Experts of a small language model.
Size: 12 layers, width 96, 10.9M parameters.
Experts: 48 experts in each of 11 layers, 64 SwiGLU neurons an expert, a softmax router.
Training: a variant of Adam for the experts, 635M tokens.
Below are experts of layer 6 (counted from 0) of a mixture-of-experts language model. Rows are named down (a neuron's output weights, with its number) and show model dimensions 0-47. Each number is 128 + 24 x the weight over its row's rms, rounded and kept within 0 to 255. Numbers have three digits each.
Before each expert's rows: "comes before" lists some tokens at least twice as common just after its tokens as in all text. This comes from a sample of Wikipedia text that the model never trained on. Tokens count by the router's weight.

# expert 1
comes before: "1", "2", "3", "12", "10", "4"
down16:117144121130143135160118108137126107161119093093159152155128165154101163088138128134103104139136140144148167139148081134118165099105193116115151
down17:136115177145176121132158136181117168160094198157106156133135145131086152108116106121117123100095102158142121120111127139174159087101145144120123
down18:086132154179143160131108144142139124162120088168121094075149102165187120147141149114127105148157149122140122129153127149117135153126144119122110
down19:179103121117104127110107128129127122124170138114117074107129126165111110142126111117143108168153175128112111131080109125117166131088115098119121
down20:105120134166104145065095131113151139097148134101144154098095118146147161163127153148126135141145177130123136172176159080152120149124111147158121
down21:128156186132126147088117155127102149146164111131108105106106168133133142158138120161093142142103139128145166129177137124193142145114125104118145
down22:185143158116123098142170132127116152115059116140090145101170125171117127136146096161103110131140174145125124120110097160124137139085142111123133

# expert 11
comes before: "–", ")", " |", ".", " | ", "),"
down0:111135106139165112130150127141118139151142120118134202178173120134123106103129129147163127133108161124133137107126088143150146144125136088077139
down1:090156082133141123120090123105147115115187131174118078089070138103105162146145140130149077100142082110127117124148141171107143102116144126161106
down2:133133126119087161123145162111082109092123160125168151146123118134111160143102127079104150149151139143106178116101164125134188181147112148166142
down3:136121117138123081111130119162157142156167133067146167090144135158071138093153143125138127157160128114070110137133142182146101137132090105149136
down4:109156112157120108124157148152086166120128140154119143146184151117146101161113132170116140121097112108161085164108121142158132123090160131134133
down5:159141097107172140166104112104101103082115136142169116143120134153108121130164125110106157133127088156102128112119131122059118113106171132141148
down6:127115119151140139116162079124159152105124139162151064070150127134105125141123141115114121143141071116160130142125147081094113086135174125137156

# expert 20
comes before: "\n", "\n\n", "=", " % |", "==", " —"
down0:140116126138143102124141127117107116134129158062122144126172120090092138148073090128124137145118095139158107135124135114125115063063115156150145
down1:122104120138156161161126145157087155088102177077144101116139117159083103134116119149129107157130086075177198123133120128116099132145125154127159
down2:136126130162151123128107138132102138097105113210112104119130153169107112138130125141076144146109120165123137133176157158148105069072133100104145
down3:130086131164101127101119137122132105126138131193137165123144157135157130146123194146130133152140113122108121156113103113124176126146133108144172
down4:132135118146125061071127155160133176107134130109152124153100130122108124132090099102148116137073140140104144111125148154153137082126137131145103
down5:184104177104086117129158133147171141136171137111153132128090151115136121107136126107130140093142165143112093163117136129110130129115105103095145
down6:127122117150123152134124127124101152130105143156120146119124083155110127172140049144126157149103116128153140097124108196104136130137140086147121

# expert 24
comes before: "\n", "\n\n", " MP", " Best", " Le", " Sp"
down0:147117138117165119132159118152142108124132142149161121138074139081175104104082127140119141113150136113144129094141109098130108166132129162112102
down1:124147130120119154116159090134158120119139102164126103105154094113145133139076136104115134095131160142164125072133122143128148112129127091107163
down2:121116184136130106142123154145129113141075152074114079100118112111115137108126119124186119089124168134168142170142130125156185100141092131117145
down3:145137138099139089134098093139104116113148159178141135142131118141149120103106162143124128095130131116135118087100164142101098151125096107125140
down4:134132119071096132163147102171112105116104114125166113108121130094157149144130105135144089156154119152156105137160120124119098118135133119129076
down5:145148088084137144148182144109112125145149117123125118137130110138119158144116108149120121098079105109155168125122111140156123121092116122136134
down6:144113146137090140119154116122135144102110157086153118134110149172104121098130118144106165123136162190124088147105172123131101138112145118108135

# expert 19
comes before: ".", " of", " of the", " was", ",", "'s"
down0:166161109095122124115090125096110104157168119097093124152131148126099137080133102119124121114137138152168130112116155113181106157166119124093108
down1:140110070115092131115111118120125128123126118109116119146121140124130145162149106140085109126091163183101124135154151133122152127140094086121167
down2:102151128085101154112090117138119128114095108124130210156130149112126136135115126124166086138098119114127120135110148104118140160157135108150124
down3:130109115129139144107139114170125093132142100154129095133150137156115133124101184172132133108134142181112152130111182130140114129127112139118095
down4:159130123125103161129157134121106118092141129144152148133120131129117179109139129116092117156108110137165119076147110148189106115130146086109116
down5:088172124129104107108145164142102111139117101154161107094175135093153087158149115135103148150125117118112151082096117087160123119132152159129163
down6:099120147164127125144106156112123091109114149120106131089136089130117129100118129152075169073124150119170161127138126147128127122089099138116139

# expert 36
comes before: ".", "–", ", ", ":", "021", "019"
down10:085137117102094158072122122093100122111103148110089098099106164143140148134140140129173125098133124128159152139104127076159136127135119133106145
down11:166175117163117131150123083159150146099117132098148117095134159157141114167168117117136175144118114136171132122135147132127125124122135140127111
down12:144146118104136089126110140118068133144134143106130102097164121097134143096131081112139077114102112109100133100157145088111127146075110112093145
down13:095108116108136165147173129156137101105116147130132136114083118150125144071138164106128121153120123137134124097129168125119096100144122117107135
down14:128135134150090139100149172124123051118127112102119114137170106126107143118131181116126129123127128109139119146132156110115129147129128113122127
down15:137137108122138142087118149173093129143162097082139145087150148066149141143138134158146095122158139102148112148167131090106144116129079158177127
down16:124072150134111109129108148119129121136149103122134170176114087167105135146143155125136135121129134160104129117110090098104162147143092114158090

# expert 39
comes before: " the", " a", " by", " in", " to", " his"
down0:157082131135146144129185146143159179124156126067153105100125141181102136120115135140137145151121106131082091172121125145130119117100121160137110
down1:091125153118105110130132158113116106104166114170119113124143138157147084119113098119116126109097152124142143151132078139086120144115113131088117
down2:178130113160109130123124131111153126100110151127081114141078130136098104163123160126130179123101102133116139120113114083151129117115119163144154
down3:170077151124150157164165143136148155109126127135117127118115164149164118131093120153117131156142126165100145161089113134135112146120181112082079
down4:111092131131173121112143157126136118144118086185153097095106127117068090113145127149122098139091112120162100133121148139092098073105147134139114
down5:135117130130153158063137134147152124133160117187157114152130104128181111123119103126151125144156126133144085155104118162070152110083140105123103
down6:138104134107138097091143132093113172133154109101187110092115086143110166162114145154086132157166105129144067155109140132116118119145122118134144

# expert 35
comes before: " | ", "; ", " |", " ", "}", " |  |"
down6:105103103151099151125126131141114090120109116172144137173147109105173177123141102128132152131140156080109117185125093120133095129157148099086090
down7:131135086131150143118169084115104101136096102148122093092089123129113137101132127096082187119128131127150139092126157111134149096071139126136109
down8:123128155114135106115156156137109163164124125157113081129100137086097121152141140151113082075126096114134137110131141131101106109103136113164144
down9:116135108150087156098156091117119141116132114092093133129114108085108135113078119134121158087105128130141109114126124121129123157159136102122118
down10:135124169144150151121183133111100158124126103101181096085141120112136121113136100152114122133112076107101113124146111169122079082087133092126112
down11:079144130147130086125088118145175135171152129116152131110117092136089107116132132119112106108141119127128101138142140086086132130150135131124146
down12:104154129113159093138124128141109114154134136050124137087085153075111148126113117100166133077147131136121175099132114118207161138135132158125127

# expert 32
comes before: "1", "2", "The", "==", "===", "3"
down6:140117103082102114128073135153113160126117088073102127118153148160149112118133130170135110123184180119106105120160112139169132131075112128128144
down7:120122136131129163145091125131131190169158089131125130128087145102106121172116103151108156112114130114102148129119146116160135126131095135145143
down8:135136096098106142135088126143166099163135105189138084121143131104148130180103101108120111112127087105151132071160153074095132130118153136127114
down9:095122138136098140187104156113105111090185075155107119112078099139142139107108087124088109149133097136139125121129122166150136119098127123136105
down10:141144171143143089148136122126145135196137155116124101112169108151095132116128113152096133107146111150095085128133070131130135120113139138082144
down11:131119122111137120108137133119143137133183085101152145115118105124148094098121127087166137095110166125078096175151160130161125136154080115121145
down12:148167129117155115141142134092102127144101153091111153137139152118115148154131135094082079115097156128159105123111120135111145158089116112100152

# expert 16
comes before: "0", "1", "2", "3", "4", "5"
down16:148104098149127099109093137117142145155160159092159111132128133133068128128158120127107137155140117108126114124110106109113113136100116143073152
down17:159144150144176110143115149111110162144090129149142118138170107130097117139158108159106123095096116182116159123098115139144132113104150131126121
down18:146122107106137128119185086143138139108118134106116135117125157110175143134103155151162147116117113124102134159129092147154134107141089095099144
down19:123108138097113110089089120142110132079100131170100137113115171101145134135105127156145119139134168106134110103130099148109090085134106142120143
down20:163125115177153119151090120142157135142074180108155124148135118149107121150132109111091097150128165140119089116144086151127110131114158107116122
down21:110156126163157147127106127098097132165159152162140124149089143147081147114119117142131125115117195124135118114147119141111138126122117114108102
down22:134122143075080154116122145168140157120172077117138123085143121150079111124141159125146092169132116080155145120112135110124134126148127156169132

# expert 21
comes before: "\n\n", " The", "\n", " He", " In ", " In"
down0:114098118118137109143060141148127153100117111145131150157128133146183121081128128172153139164125125153146135131122128110095157133111125131115148
down1:145144130099126151156129167128148122145116092155122118152140115187205111084140088133156137110153136103124110150106127116129104128099148138127081
down2:159108122145131195107119120129156101121153145178093126125120099163176111123103144147151163144161130133115142143128105124159110145165135109154104
down3:132107118118111156134116140155103102121152094154129121159124097168212124110140120162166146131137158113105124148101121126109134139165135101112144
down4:120124139133120160128120166079117168117100152123156119145162134089114128125128169142077154152104101129149120155146162135108136127105124167135138
down5:157115142141155103109129131150108115138131140112117144138137101155185138157105144106133122156123155108144133132171134139115097110142121105108095
down6:136086096126134148132123142163094087182134086163146117162129120155155099147099123106192122141162123132142111160151143105112115109161142101142140

# expert 8
comes before: " of", " of the", " and", ".", ",", " in"
down0:139104128133133135141166151160173147192109209123132098117143122114123153085176142137156125140118100076135136149099104127125127161132127130137143
down1:133088196149119132120133137144114152172098111149154074112083117087096118134133123126114097156126132091131121124139143177120100129119155112151127
down2:128103109102138107102189092163142166138135129135075139123156156115146152128144127123086091141180116114135131132137128124081144072093137136122098
down3:117145144117169107112135117169082145111127157142141119135165142108104112128150131136105120113152134132112088130114150123096157095154123149131132
down4:141102136142115115115098144120141113142143140161127135108161179141076110145127127129126124098095142139145117159141129153114136090136160171076141
down5:111157141117140110127102103193143162104097094115140118135141125077122139154125125149132116090141123140105103128144118154150145145162131100158089
down6:118120145145111145097149136116144138162100122153141101124160115123100129159140146139164139111100144131187133086079104168186091127106143100161152

# expert 46
comes before: "| ", "-", "|", "- ", "|  |", "The"
down0:135139142133141094131120133127136174117071171062118134084111182107079123136141156117110130134134135159153126110162131144102123087111134156143128
down1:134099127132112173097154150139107073088171109101120115154120117175199112121132109132140112117156107169123131128116112138166152127147129112105110
down2:115127125090076131130118117143096095111113147157093126163063102127181139150115128135118116105109118105144138096173105144147145120152111115141115
down3:109144146159160115120086152121140161120143143086107114118156181119062117128137121195126159155121116147162106103151132132110135098111109130124117
down4:135115151204125071153096121124161163128100164118155117109099147141084092138124135113105145138181096126129129104159134103132138086124143112117143
down5:102127137165157127131138103118171125121115168063129150121139125145035121142118114116083131136123082126131150124136102117121079111128147170099132
down6:110136092142148128130059150134152127168106178115119101116161154128104083102167130139141117125109147185119131132144140099129127158138117109121161

# expert 29
comes before: ".", " | ", " |", ",", "–", "% | "
down10:134112139109144109151142128114144152169150115104117146132167140135097075110187114157092125085077133135146149119121124153127119145099107105104120
down11:108110113141128151162134080162171138133092165141135103113118167162112150159143142108130154128120124161147071107131142139108078105110144108139146
down12:123149121136130165126143131180076138139138089145185138138154127129158152105101132092122107171154057129066144128151114147146121083150122122145120
down13:144118157118152118113089125154117146127139142123165160143138105113108134175155127097130094153141091138100193130150148124117159120148134159128106
down14:160129144081119104105091189164109124104149178081116150131108122123065108128151134081142114100108106131079148101141105137176121121099116130097131
down15:148094150117142127131152141148121144107085115089137144140145085132155119125125168164132115140138143093123095145146138190082124149159083108137123
down16:105128144116090104133147141113128130156114160050120125070113156119140132126095188147102176111123122128132113141116122115117129113156119197090149